Below are experts of layer 4 (counted from 0) of a mixture-of-experts language model. Rows are named router (the router's row for the expert), gate (a neuron's input weights, with its number), up (a neuron's input weights, with its number) and show model dimensions 0-255. Each number is 128 + 32 x the weight over its row's rms, rounded and kept within 0 to 255. Numbers have three digits each.
After each expert's rows: a language model's description of what the expert responds to; "mostly gets" lists some tokens that are sent to it at least half of the time. This comes from a sample of Wikipedia text that the model never trained on.

# expert 5
router:123107174195168132153142091144130096085155135076114114122055092099073126156144141132151125136129087110159199069129118114152120132190128087075126085088107112085080193093145157136192159142145118113164116151145156145169118137172150135163091115188096106123150129113123082131153086074138114129092128122091130104133161112169125097235160138139155087100109108184170162142141123102110100121074151101103104166184129152173142161174202171217110121136091113143118161124133087128056134086151131168170153082075115100124090136146100105090177161160127141137132119166138123148140103102124154141152179115097123127142070140136098140114104113132105137118117116142143139162090165147089076101109114110187160101188098146068134155122183073154127177183109172149180142158093209103102140147087100
gate0:131127156129153124108144138159133142160121104163159147099114058121130129167042119128096129126125160121165131174108114116137099143148111159122157080123103134122141153213086153168066089152165165115089074182158133104133108151116115156107176148143126185117129177055140191156143181093142051107098141115104112152102151176070214118168097142116122112154219157119167122173130077115126167147118135135093133189086089128141114096116145066129095107087104135143121101148100165056125118121132151131119076106144151177079091172087155128121147111107150193139126170146151132093124153118121142122129166149110139116090102140073154168057136127105124151187113137108145071144154211165110088144101129097118178106123050156166087146079169050096095129159099090116171117132113096167112116158158118
up0:124117135161192104104149145203137182107110120151170130134133103156142135170114098123131206066130127160142103158152144137154129188149120150120139141122123097088136180152159116176074130132122116137098126177137162149099111157093106164137126134099112140123172091090147175112118121071102117135064106121203148093119129148111143143177126158144118132129171179136104176199156130109130109135123135147126095129097090078126130084123168087118085125157118134157129087152095162081137102147185150095141146111082107124046085152163144103132201099133103190129126151158131095066176150096123144126111154168099128128121094104119148155086156119110123117196124144073165110110084198174145098152096096136140184101090053151222116116005151102075144147149139155112184145153131131140139104143184050
It responds to: Copulas and location words in the opening sentence of an article after the subject, such as is, was, located, near, known.
mostly gets: " been", " is", " known", " are", " located", " has"

# expert 12
router:124136124083127087115105126135127160182172176110132135143125129134172076093103118148171138092108192180179123099117143140110122118110125141095135201162129131122197079157168106109108086067108164105084103077125177147170148194138170120122165163119094128059106107144141079137140128093152165136171112059100158123116164093106105139085125192079115106104124145166161178155076148165145156096105131158107105142139125167096154162112107083119089151171166146082094152129139106087176125133119102133180079126131153143107143139120149097117128118125135100127140077188069115119175140145207161093133137096152148127142191110178143125182157110132158126147148118189099186186146122097123128121184110133158156048117198184055137054119118151121177123069150110183121104145165103076143160140118174
gate0:130107128138070148031138125174157100155169154117160128077138093075087062115150113123095129150139082090145125150108191104149089126139125175134093112140162125151140115090117099134091148124114164096134118147142081171120118068093053133111117130084091052144085108175115135146077133144131162109150065170115135149116124135122098163055121111160179112077128139122083107108097147137145181109163111157110110151136184092171132116130132074091121205102158146094146126094122105129134145124195170110163078158054121090100171111166174099082085113133141080122176119201101151122092170084155084143073139114124108188145131106155157160132114153029129094179099204138156144156148072120083102127134164123108157142116129071087113125146136151136157118085129159140156122087144071174103114120111141
up0:091126139116132100074122093179146109146165130112073175096139083145117159142139176137081145118083136085114080176124107178119055095156128127157097081134162141134117124120162133098162140102131142103126183102158130146117146112087055082105125105071116112109132045152148097159135066117125138057083137165107135141059102151102162141067084119214144085156146123127091182138089176140178203102137131112060145148160109108101160119112128110113090177108163159118137178132131100093154118127158080112150144157130163101084160133140101119118154161125131091111122128174128133070098131054106139139084131132107119195101141144135200127117104164066121076214090137111118129091108104118105088125149170118084129155119129106141111118126126178108155166076186158075154094109097136137074196098071140
It responds to: Line breaks, heading markers (== ===), table pipes and periods after initials or abbreviations, such as D.C., G. Arnaud, Henry T.
mostly gets: " ===", ".\"", "\".", " ==", "\n", " This"

# expert 13
router:165104089063104190144106101085075143165176080144136049099161121100151150135034122154119126106105172090106056109152176113148121119144168140086154158070149086203055124163088114162155155126141120072122148092104117088131080160126136133151163100145170160145109122153136115172092122104145083146140103083129185172114138122092114110128145110217136141126152126132112134110135157122067191128168174165106162108116153146120128137116128129143061195147191130131120096108150129067165117164120103166137125162144100101126127159141070147095150120125111161067111090111118105133140105178199107162103109085142139141157143125116123162150134158091145099176177049087161195117173126131145055183125132122134074138100128124157130159130104149171172090144198136148108108135097172129140150150082111
gate0:131060099122111194136127087129155145191128151133136114177090144155140152174118179131140099142174100141146132130127085104178105123165159143131082087067121104162091100143133131178182124153093084157069095195130185095130187156156125089147148063161146133112141139116148181105155068094118149221168131133077153147122181110124073093116153043183138152162113131067105141170126132132120113143149150138099101159114076167148137117121138111146166140130109118168130084057112156136158105114138085156191150173147108079159131135169158091065158150148123062118126151117160118103090151115174132138082208121138100134141123202088096099119108144076152118078119141113152109175142094149114078139085101139123112150142135089125124047146080109112135124137117113144180182106169146151177133093074132
up0:127108156130101135075150158131171135119099109139140101167126141153176154158066178181083139119168100158180110128098088126152121114136116103074109075068155099127148117149106106128180134133149095108067093157103166148102159121154117164145076104186169071103119099116164148087124122092188120164135138181166139116157087138100130163091142098150158177137129097113153132161110162162120110158070150127139129143115063074150142081118077088110143131091138109178070123094082169171128082135110091115150127162100146098182142069147134107106101074184082086105171151126135112099144105131143068168116222204094098082157129164101088091098058123100098190101153096128156079135176168106135139161132141134151116162147100121077178103107159144131110100079076157185157112103168171139159138117119184
It responds to: Capital letters and first pieces of proper names, mostly personal names and some places, such as K, Z, Al, Del in Delon.
mostly gets: " Z", " Al", " John", " K", " St", " de"

# expert 0
router:141074124183131146111152151152095151123084126155146169113121102163108050100126129137136052165137058143108159112135113126095151122121128214170108114133152133110145152131144154163183080117151093157194133107111110113128144152107100141143148113120073133091099112075165149089100142143087146107114170196166140153102128087177125149176076137113131202126097108100090132116102159118085129165173183099177090137108057162120094148077054149122126118128156098162099127105148128150081142130134180059136138132157088052163059117132122097152157029154107151078127151140115155136110110099079107169146180166154140084113087145135187096114114148133062100105088149078112149167145122120120155128140191065080120123125118109126164083142149129170123130127065101163079144116109110174191167127134125
gate0:139087072108155135106153099124107114176122155087102141106151116124130113133155073118073086152119110090168140077071135157174108093154060081139130144121120106103188124169131141144135121079100088115130096095108140165113124122130119062080155106122172107156130160131193126120109100165125148115096123056093141097081146110126131141104099189122130105118146154116091123163108061119155105175151169135154079158093102098083149072199161065108193103113106126087075078187127090125146151090100105116159123090182135120153096066106138138155149127131074078157176163095112148103132092105134154119133074158104158169158131105147220160114108099174157121137110112132154184070136162090155128170125130126106166173099105128155093129122140135093128116085056123103174195113074172117058123098174066
up0:134155125127149146134132151174163041179116162121123123140138175097111115167152105121129112147158129108133135091074061181154090141126139070140108086087152098093144065114113107107190154049105138161134102173093132078060131150141142078080154132118087115124128143102175162072114132197186165084153091075157124113092122115130123116148144156136122088166141121136103121128118109151172101172103184140135072171099079136091146075192167100078151154094066144072121074175169110150149168132101111108169138117130101089119110076118101120104153078132116084115188167110138199151144127150135141031152121110094152107101102141154172127100119080146152135142154085147148105124124122082135150128156162122147204135096162129126117147146133121129147190070094158058130107124096136090055088138148094
It responds to: Prepositions and function words such as by, with, after, during, in, often in sports and statistics text, plus digits in tables.
mostly gets: " by", " after", " had", " with", " two", " during"

# expert 11
router:154134089206173189100184099074135111097160138100132117095145129125100153167152096115125157110085127129126162139126146051105128163171149134172127119169144106130105192125130158163113129170164094164125079126156139115110110153147127121146111169107112049087143114127118149166098159125089071121104169149123097132138176148126109175217156143177105173091098130130137154160071129090096157111052114079116139116112121096124032120123090166163116134100121131127094111140107171178150137090112140149181097122133113129152118140138132077153112195106108183164150120215111085041101140089137140153094076125134166096128185152149112155145086129145094129111081065086120138111131147115152106089163116201169194156107110114046101089116157066109149185110099095136111128127088153133096148161141152
gate0:125128091179107136129125067159122131076121143129146117107096087162052095085118111126148186132073128084115122114114112162107129139102151150163129087138092146167138113180131147103102112098111109132133112105121133087099154102132154111100107112075213176132206097104178065114114152117149119126127105153157128137140112128160115136129103116131109135127096100153125072152172148096123181083202140091121118100070104132147100133118117141109085188131146147121139139178165124105111137089045231110126109094030119177149113126144151162121189162173166124113180160092167109108105156167154187109161103150087126109134145152129111192087195109118199149093170136138131102124162121128154103250106098143117134152078143078119131104088095126111131136149179128150214128111173119131091157095159135
up0:115186119142094133176112088081131140090133124131125085131115112134117130109170115153121192103091102124125146086121128090132048099082185082188090217155104181163135112199138132109126113084175110141093135119115167145125193135179137079144135110122102118137110151135157086110126182124123135088102097151153127204140129152105103122115069082133163092148062122125141157131162117145152201056097110036127121136122138098164101218164109091105104120165201153104132107181161086053127088170078178140119146118045127142154126144124163104154206114134141152132176138096140117133196202132135109062114111127126171110139138154103118163057151146140138113123137115133141132117155052132154197152111142093137127170131125121149150144098160138102165131123157129143164123090130104123112145150132137
It responds to: Common nouns naming a category, often in headings, table headers or after the, such as film, album, government, species, plus degree signs.
mostly gets: "°", " film", " national", " family", " government", " album"

# expert 14
router:154191094163106127111109161125148136112146103110097140149150130156189155142118103148132186082102140164142137101171063170192111124184122090105109158181106122200163165164167100143084151102127104110101146183115148115074176113078090154090113110175142133175162116155087128057131145083130165088170126121174140113048117145059141104123099119167097093156180180093104153082116136134094120148130146159124128147109150120153071158144160115134114111117208104095189174142098171163120089104216138084103171076140117092092149108137129079118181148072180138156089194138104149125060132156153138143149099078143106097098121114122163101107109088138143169119151096125112126118160090117102126152073102084122109160138064148186101163148099125140158115146104161088095130209088125140148132102123125
gate0:113172079075137147119144111087155126125187058134143125096181125125155074214165081086124128109103079134129139120187162141124176166103073164102072141115144091191097143114114144122162060217159146172083135153141095100152117139078145132154114151181090164079122142158076150102176075174138166138088179154134173169136137133116130176133132097133188112136076130135174133147150124190120170125156090151123086122094117136070089127124096139178090161139150117132088070119118094157143110125099137150109150136171132169164170121126141120102123141083165136152081114115152109139120124172147149066113100068147172151114143138091193114114124075148141138149080133167095129147137153132180139103110129128154168063159168130081133120098091165174113100120229096161133206123125131117120138077134118
up0:064158100079119103085153161086134100086210120114142121086161102078133063169152114089121139131133137159084130153136121121126183144104110113126073131127152081181068158092107153085159129189150135174097151090110153118093160159106123060121129154139117170119113168131075135080142065154146136086122150131168137120086139063062105184176146150101124106082080110116162135125171146156134152111154135177166110148129090165104063134161101110128165153162115099113137098152155099117073127118109110110130144146181126110178216101111130142068126080072116144166094131052129122132089136164129191090113110117135180163133164148109155095103095137171149144119081179152103127177136157117156136103148168116178156099130163133103160146082082130213116126130186104148106201161133113109176095091100112
It responds to: Single capital letters and initial pieces inside camel-case names or after hyphens and colons, such as StreetsPAC, StarTropics, ComicBook.
mostly gets: " T", " F", " P", " W", " C", "P"

# expert 7
router:076186172088152193175102096173229099141092131189146182172104129120147139124133113132089147113119105068149128156119086197182166082087139137102154167070104137116080096116153146132118152137129160147110115167107156104151136121103162106148105090099169131085153142077136164155138158100122085118093075129093140091152092204169157171136187174144112175132132089162122174147134113115156063114121138149137126172161129048102171144124203106131094098146117168074160150092156079117063088089126098142138119147149159179077088136147104102089155151099175069072136081123090183126109092113158144128139122159139125161160131098113147040136120099149137200132150139131146160151133125162135175132142164129138094069108080126152098125098101118124129118105155084096127087105120158139104119086126166
gate0:106149083110063108148087153164108103124095125145182126071148093132084102119115146080167124136062139128111105130152141140143109084080107102170048078116107141136098158088130132147161134149182094115150129132147158091092106127147085148131149150113113152120132098180146149119118149071091156133201172123104184096140141199137076087132123103107196126165112114175057146091174145103137049089102067132132118146103120168141110120198197096051145124144123196081144156109090158130146123155150116164085155141123059085072147140123153095143147110140168170108091101171217130147105110133123108165143130135163147086189148109099097130086179092151116124133158123087102183106127152148108108085095069113177167131109085108119150120107115162089158140104143111076196141157119130110116157167146172
up0:157112072080100091152104133130117131137124084117143131043103086116097128161135119136135110138092150142128113118144155132140129071114064054103092021152136107089059120084114142103147130180152121100155127141219122123083109127091067170097116131129103125140178159143169172119126099098124138157187129078089144074151118175122118118125149086098159149141136109120068101118108120113151089092128082158152186131164134110112164092148142084075126135152136151102158173099077118144111151166126142178065140157151144113108145164078130118183137043139136146124095089147218154141105132137128117132169132115161172087114165133095125083124156098159098109124179104122144144113111123118122101089090039093202162076098132032136142149110153156076119135096148128097112080157155095127109196137151130
It responds to: Commas, table pipes, spaces, line breaks and closing brackets, especially the comma in dates and place names, like August 22, 1966.
mostly gets: ",", "),", "\",", "):", "\".", "',"

# expert 1
router:149131138094080129096092157107136115121126101114140042118183110091097144115063108139079121170078177126111101134142154132151152100116115128142108126094106179193107172112098120155133183109118113101094155081116100108173166153128145148153085053128199131200130104165129116143101156110152110098133099118145116177098146163100145068112131057192134135127125154097084172103174155133101126105156115158092153136112043106094186149134151137155093121076113117110107086184118117129132186149136106113108195144151161087115115063127096128172099104160093046089201132105144085158123110123146104151118073089192140143109185111115097179119146140135160057175157115151179115142135128090184104142092119102092096146073128124216143173113102174119147110134189155171136100122112139161157139119139118
gate0:121113070116082134066127136102165102128137136130108166108157152173173157148099106143115157144104106129122094087082076168098170112177148107116107118126163138102101169121130128110115100106169204145135212140154167112090129109074129132130150107145123143176126087144141110107166122132130139120148101134137107117172139178106194145075141106145110149111142085149108112143117039053159069066098132081042129118094133139055154084097143133113135146165144120092106153193110058114105170146165199160192126112096130175157118109149120166154135114154094143118160099124199090103156150133151124160146095177179170109102146131110196182145101082119153121132095149097134142121195091084067104147178083120150065124165082147119090085125130081069137115087105149207147115141104124094115138121140121
up0:097159080210121126103139161111154109110111133094093165092157140123197143126128121125158187108125105169113074115098100094149126113182109127158106071093158133138081157135154148103139113158186154099101155128190130143080115131102160131112178103119155149114135114140126088162199155194111151099129097113146088124079102095103088133079158152163124111119176140151147042150122071103188163122130137097116141047064173154102179072098142166113127098140127165111153151125165101097122114141184178098180129136146125093055162174178179170191123133164105135087079131153135111138178180136110111140173147159123163088152111128147126130125161083083144162119112126143132094075207159115075158136165100106126107163110129135099110134120122109103170148149052142162191094148104188148101108093105078
It responds to: Final pieces of proper names of people and places, such as -ville, -ia, -ina, -man, and name words like John, York, University.
mostly gets: " John", " York", " University", "ina", "ia", " City"

# expert 3
router:105173137103095108077161082144143093176123102147140133183169138068114102146134164132090152173173135128103155148165102118061144106172082113198116101147135163157143114148163104056159203121103184157150150148102155142124111141137131098116133120146144153121171177159173095146158078172133190070093203126067122117109111102096039079137073102075167170194095111108158119164151144118159126149099093047151111083080133110160082104117110163166159191054117150142128142103156141123120119121138192119103142102126112106091163136138133160168129080095102134156114105136194135132159159094108107198180152143088091142137124125127127123108165087171139132122123169137130044126124111128191117141120172085103148142111111106180098193156086155116181129164112124111115113151118163166131101122129123
gate0:084149161105173142101165127136145135111149093132159116138077176112136176096123174095120118091128115137176201122151116125185159074189136121090145141150130113139140143179072086075160128203168084146140108101176124135118111132104131167147147099112159142164173158096160184150139143100138121141171133148132066078103069162067072132139131127088110128171110103136085121118129116066069140150112143135152097129093144111111105118135053158144115160119106167169134113202107129102165125110157100160073159144031125163060122080058143089118148124113115111106116112179121167162136134124133140158135154097117175117134143127158103138125129132135055118140113191138193131143086125077166116149150143089181132172121131197152131137121110090101104076144136140216118147092143182134200060105107071
up0:162191141129127175146050110107132160116164103113163111160134153103148165107136080164091103146114079108129149121159064093163128079145089072074148128160123109100126149146099114084128088158119113145142128116092100171113135124064134190163099077132145124136107143149134112094167167127114138107166080132099081109097118176095177095077092132145126184152102091195126095129125101066121106123095139122119104069085150127112077135162108096128107087128104103143083145165116146051158133121143166117068144104087114182134127100133154095138138116110128130094165096145128111230099154162103101161201105132059162133118142093184089111182166172108100138119106197136140152109107139091126136102152178083163184117143108137182109153121180160126131100173158176192050105101114157122190063128118103
It responds to: Prepositions, articles, possessives and verb or noun suffixes in running prose, such as of, the, his, -ing, -ed, -ation.
mostly gets: " his", " their", " its", "ation", "In", "ated"

# expert 2
router:147108100110163079097109106059100149144159110127133071133179154137164172130118125144098084124126224084101077035144127097169105134091143113092123185145100133153162103159072151146082149121110146117084136050107110118170105150114134076149121117116162144069112135140135127176129162128119125077158107116135177169106143171148132069131107114128134134093133183141115121101095107169092160081129104172136170093090161177102073156106090096158113126129135168090120137150078104047169107097128127135141077152131087153126082148105126116134163166147137140061182158152092148142153094139164148118188106072144083106125193095117142136162174124137209124169182157151158151126175128073171098143111143104136140143111122154089080140123137132125233083103216130162136143106123118139089143122153105
gate0:166102129172195158112141132094158113127118112138152107160122139070115081147125142130101089122130114145128123126126099067181146115147161102153119093172057188117146174119147161129081109150186109102098166179112190082118120096181136160117142114122186091150128105047142116149172124126118080107132088122118142099088114095049146129129122162132110123171133120119114177161131122111159161123166114217118147100150119141114148151109132133081116157100149179139183139128129157153123191158078116150117088137185127169151086107189145177210134184088130099120104132152110085103120114113117170089044115142129136081065131107068130137177152125069127089161092176085126131170040145121179096190162150094124115099106153103071198096156108128101096109075161127147168142126100102144112176123120120
up0:166087073127176132063146142131089167098126090194139132164104127127096114145137157140126132117093177107115173127149135142136115139103174152147143110183095150089174166066160178159087093109177090153077150171097149118105156124155172170133146095142159129120154121091106110148131119086124091131100081091099153157098124070055130135144107127121140157154100112126162126134154130082175120146159145179154168124112130115117152143143146106147133153076100140173189092134142167114065133128114064121094040129097120136113129130191102121173143114093087098119115093167086063120156053117129173098055111209127111133118098112090152183139144136140123078153094146064101088144090153157187151128148155060146110088130106141117184115168121098109171059066114146150172136191099153146103202091131139
It responds to: First or middle pieces of proper names and capitalized words, such as John, Mar, Al, St Mary, Sen(egalese), Estrella.
mostly gets: " John", " Mar", " Al", " York", " Z", " Ch"

# expert 15
router:121109123146138117149165143137143118153136092107102072173134177099101098100126172138095072163130121165118159182159094173147197142100180069212179160146146136143158068110131128123160166101111129177172099128156117107140187094161168130114158145125120118152109126147152152094115205141059078114183142123150124160097157157131101170076100148125189119150087140156152088157132114111171141162088124161113133149197118095143086105073120097130108121115072116111104124122147118139139145157100096149130155118129117106118135129105240078122108115144116124191094137211155119130130133129136131180134202181128135121152084076199121139084115121112092211108082106151129090130179143107123170149098168117095135102190074085163108142119125154118086150111180135091132119139178088136181068143089086
gate0:144097097080167169099149128094114106127212137135164126131126125115114123198131117098125093111133104163116127127102092166100174165144134131127110186155124143182080108080065133140106173100126149138123187088104129130138139117130196117150120093133130115103086145152169125094087095112080138113115129189028157148168112119169107092115159111172131138152130128102147112132121168138120098084124083118137136154171153141100081105178130077129115172050179081103156149147100134122145101096142100146131140104115104090124127140132114135103157166085014147151157099060112161131122091100151131149094168078142114094140141136135133115135077088126042125123084193120117081136145122123107109176100172171060097069154192136147140055135153181098069115052176137115163107107136103135167124170179181
up0:157084113165170198132140162088118145129165140131115103138120127102117080138094112124137064123136106169095167142163148144110157196110125141149107173121188141182116111084067120142079177126180154149097152066085124141068143109107171169132091141163082114126118107160147149135128103130105136124144132170053126164151092130120115093125164084158133112120117109131146187130168176081177085123124067105130116184154148125122112132131134103115133130038212121122181138179120132092163083139124152151098136125130132079100111149155119152082114174082096109175113152080121143160111158059160129121129165108126164142141135168135125105077104077111067095133109173132149069116181116108121095155121137156081094096205174060130121072191163168098095087093143119169175184069126105151152118096162185
It responds to: Auxiliaries, reporting verbs, relative words and table cell pipes, such as has, were, had, that, which, added, attribute.
mostly gets: " has", " were", " that", " had", " also", " have"

# expert 6
router:130103144071102146111165097128103113118150124146168133198158093112143062088137133073183182137121135083164106162094128198122119133173083159113138175101145140183172163175176100180131133121087072134147145097131209130080139147122086111101152161195175103133104179153089177166159108091151103123182187138126097146165142107088083135121147109167106138151151100135084136139121143131127060159113104121089110078141151125135134105090142181084150173105147123182121121122122145123059113123121149114110117144163148149109169172102061165077129142126127111177146079122163148171145115158111105108084133114154132085171139154080106129066113155114120151126069156095083119127041165145111124115077072154189142160105119161145079156124162114179108183133114163189118145165109088045114099117115118
gate0:106129121137175138104150153062106156091102077072152107141132066162156104133173121118088106145128110120123118108159094134183132156125129142162103118095155133136144182094119080102154095148115104123093078150102099173083134127072151129168094138046098133059150134113119146128147176101120184188112077142223138114049112168151077161139178135146191167123121155085154119076108122096098107123137134166128165111093065169128149134086132171191171097121106161128117140140155109143084152138094174105107140109135140117135156138131157143187122148123103152151204131103121096118181181101149048144191111169127138117119040115097095093127169147139107093055123105107129112165058151122122093129088119123132111148200135177139104102128190147133177115113181144145110179154093113122139170091148092
up0:074158097121146132150135087127110165136164109040111117126113105143099075121151111102127134155097105102092145154096113164149109091112158136146078092127136132159082135166145094172153063166083145096086151069146107159078167114146077177153169115095114131103123126117080123120138094069172131093122103071167132113052167171103130135104150127117151088146096130136140147083083079152115124180127128131156176170096061166143149194114118070231103125144122179090144114102099150112092175125073126154092150090149143155106172091116069137182103150094144126085121093114174124069180205142144104108096118110089116159108107122113121104067167132098079161133156096074146124139111107156187160065080099140113110143122048160142133120128097127127156139133213116159155180141132136127160117117153104
It responds to: Subject pronouns, modals and linking words such as he, they, would, to, and, (, dashes, also separators in lists and tables.
mostly gets: " he", " they", " she", " and", " who", " would"

# expert 9
router:161123181170184132170083122084137109092121152163131187155116132123097100107204142135146116150160138163161125081110155137161104181148092142164087113096145101132111169165130176114164122148150089095111150148080198174114094202119123131085164120152076157084136161093164131149157061160121105126100134119112111077129056118185110101135115121098086100107142171084098092132125105109155132098132163080137155115144166128140044155145117094136150146096103121164164056123179180117170099117112172065144050073087091113160098130051121137127153132098194105157090229117129110096141111158120084133113164150093116140141081119082102157066132129123126124111136140090101098086113106139121128093102075062151127114132156116151098153103115176180146136086116075104174125099087111132169105149125135
gate0:068105108170165206104104111123142119117139134091080124157155082123134143091105117089129112191133091141119131150144121080162137127144118120129173136124159102059084151167112162237123117092141088155148140114128123220069149108163076089106140179118094130151123144103082137153156130151074118131098156113056103118077160167139092131159135120082151175110110122119089118096104100070147142174127167099117136215072115085085098120133118123093106086117185169161137124089148141101156141094072183144116089043108114149153200128054170168109164165129163175166160169083134084130093134129088074153115145105106066151170152130166157113093133115163080134154163150113123118139150138108120098166132126183143136131116082093122102082138137076122190103133121119161095158098154137122116119162115165
up0:106152126155109174132075141197167085133137090099112109182123101116118163066125132171144186168147086168163148153150099107144133112107141108125108114173162080124143131146162109199146132125113117111125149104152141199112142073118114121181130134110130233172152155111107134113153111144138104187067111202088097153111127191157158095152117109176156172167115113149139106097085126114148125154116098123134117167084081095140137133149090057064135127071195117192147129142173178112185098119091153093113103054080096108153146071108149164124132149103095156162123199105156139106072127151133064116107087105104141170075166156084172119076137086129107106105156128092115121130159182099104140117149161188116180111122107077124136109192084156135188134096115141105073141105102119150116112144130137
It responds to: Particles, adverbs and prepositions after verbs, and dashes in number or year ranges, such as over, around, more, up, 1965–1974.
mostly gets: " more", " at", "–", " over", " not", " out"

# expert 10
router:145070118100184143187048058188108090124128151144109140086114122133148097101157195110136157138169116148180128142112095153123181139098144130095124159101129108124100092169139125124044102130109153153141111143090191182159155070103158184151124133096163087145108117174131147142125156095134100130115137170047131082159106040131171141153147183077151128134083160134152140098142136107145042110120099104115103160146126147098129122135182154087105108157145114127142139125113084125095097123133104164095158139166152201120098146139089122092084150127128117099147071095219126115169113092143089136131109170191124141109113137161175067113117174153123128118135175079091126128120113147096155099102192191136136095075106087146124189180135132101049139134160109093137167101158118134108072160094159
gate0:162141081129117186144120151099163128134134116113087121133081105124101142126119116153085120153124143112133116135146183130120149113149138117072170215107070097087096151120095071080124086115098094129128123098095136068178085159159112098137181100151127087121128127126093159131149100098182140083117154095151151101153113107154123114141133100170160155142074115139114143128179191066118141120070117074104090136110138090106092147068084187139127200170117178152188086029123101142068147140141092073112173145111184109096093118160145077143147162125164155070118069112052144119060167105131119125118123148180115134131165115180130136084110156109090096182111097152110143120064096130102104117096220126086108090136176113090182163128165172110130106113114092174121157124120158122139136076129103
up0:167071106137063191089152092071136112146097140027136094131110146151091122118152134083131172132127151137122179136110174138123081132180066113099136145106083131079136092157129080077072103195117092150164112087162083079138129124181105113105117116112163138131139078125128086104179097128167105136130173128137094070098099123158132120138165143132136121185115142131133162090172122170106180115114083143153108126111058153101117162134152185179181152154127144115182093103184153123073133068139132075157099102086172159103114106128118067132147133084126120115167110103097143071117171115079105082103139161179117093127174089096076137105104158132117125172165115142151134107099138160078092074046164156114117118089170134128109151113096143083110148162074091142120175167163146132160108121145054
It responds to: Commas, periods, closing brackets and conjunctions such as and, but, while, or that end phrases or join clauses.
mostly gets: " and", "),", ",", " but", "\".", " they"

# expert 8
router:122146194078134108078153127077115182160154137114136161059130164151182136122099185132137147126173100151130135104065137136136151088100139107079096162168085121063152175125094075100108130133153160122144153195142144116103071095122121122149101138081167123190153098099203137127125148130142175101118123055124167154120098159112143198076123140101162096199088150079102148107080091166068110107113091096108174100067147074137151131175123198115149139135092148096175161145172131163141138089145105142095092166130129073181165105135162104161126179152166136134136133171044119098155174133118118058129108111117087110090173147150122166167135094119156118080113113130200120162146085084134121121161119116167143136100143084118145156127100132130125149126110100097146098146124107107122203085186170
gate0:182135179123087144140129121175104120105147128177103193113069101138108169086079154172117145064117156129138141101185107142118103086167060111117101140135199167068129101178133189150104118149108108124137107093144151072124141175102167140082064128143172177137105146088112105139144117117111086112101132102123174095132135172153105105097135156099151132124182104159154142092146143134188174116145145147110080117143098104127137138064129126069054101155140105165157197074094089154149145099131109135126107109085128146196168085126182163086167091166150146102137126108114119140139090104139110147173109103154169120146130183131125133101079137053112161157118186075050116151171068186147076157157092150169178096168105169125120095098132117073094107113104153125143160093109097133166140168110082
up0:133131144093080101135084166149145125106126111126113179142136165105069130137072125170156131131173198120147167106162135126157095145142132121096103126105125109160128056159134143152109135193077150127122104052168117134188151115191188157145114082138135197145151168109176092131119119080123097057072137077116163152092130140183140120128175128128188142139195149166112151114148138147182134102129126112105117101116104151148139121144118099109063111132188103186213154062055109125113072119130116117189093130057108130191115061136161131180170068147140154087132129138124102128169117124078109135092180141113145172143107097159102105153158128075142102104124159104114118118210078088094111138151101121168127156135085145133129103094117164107075099136162131156190134083122111175149126179117141
It responds to: Inner pieces and endings of common and scientific words (app-end-ix, att-it-udes, beam-eri), plus quotes, headings and adjectives like public, national.
mostly gets: " public", "\"", " national", " political", " military", "idae"

# expert 4
router:166165101151089111068076151119149120118099130159138155067098132151120100122138120184113138133123169092036127069150157099139118129084187111096156128115154101112157148111047128107132091125170072149129094144150163165061150134145114092177108171065118169075148176100092168152182146170130124127131137083152158165183169159093151165147092072096171123125157091111173057092075089104123144104138180172155124147135125148106098186124128127149125121124200080092165182134125117114152116120088106089076092158144159150177152166128129134076145063124191111128119130186111112115088094140076113147161114167101139129119126138166118129125142087105143130127137107130171111146184070156141188136135133146090117171138137164156153131080182121143141139130100115171100136051102111155062059178124122
gate0:099162160142129149137139151119098091119123073121175134162167145134066088148145136188130139072133089120111060168107155093127174182082124144151151142048119128139112108185119121077150174086153088183160099083163108104143177061171149097166110102104138144205122157134142113114157127148149139126136174110122117093153115133110166111067149072143134138123139148159111125125102135123122140197106132099112160147100143196125072063079117101144133173161163149110108154143142079097131131149136139065077138087112217153202133162168126078147131141102127100124070109161115088158138098082061131111190090154179116143075140127217084193085129130117135085120147131169122103139064060107127114136155084160083128141129120113158172132086148116163123110081134138125117151098127124106157196120116130
up0:112121104126115160193132185160154091135085060112140129094128144196070106091128132133100125124047172116077139179096159116105143139074108109130139120094059125125142167174121142128115156096140090147117155129140129125144160107210126080150093101099149110171086145148054171054122121195146095124132164091181163118137134135125126107149108064103048117111112142126158149153109154083134165137152094108083084133126185151145128085100064102147116160172125165129110069068134114114133162136126124091088137108085155127164165156156177135165138134073126097132138149141145143136164111123167074128152086156159103106116186136101107193074078114110160046145160099115137149136074045076129138119082101183125095157161132097098124130172132094163126158126125150119089168142118115143188182170096122
It responds to: Individual digits inside years, dates, measurements and counts, such as 199'0's, 7.'2'7 m, February 8, 2008.
mostly gets: "9", "7", "5", "6", "8", "3"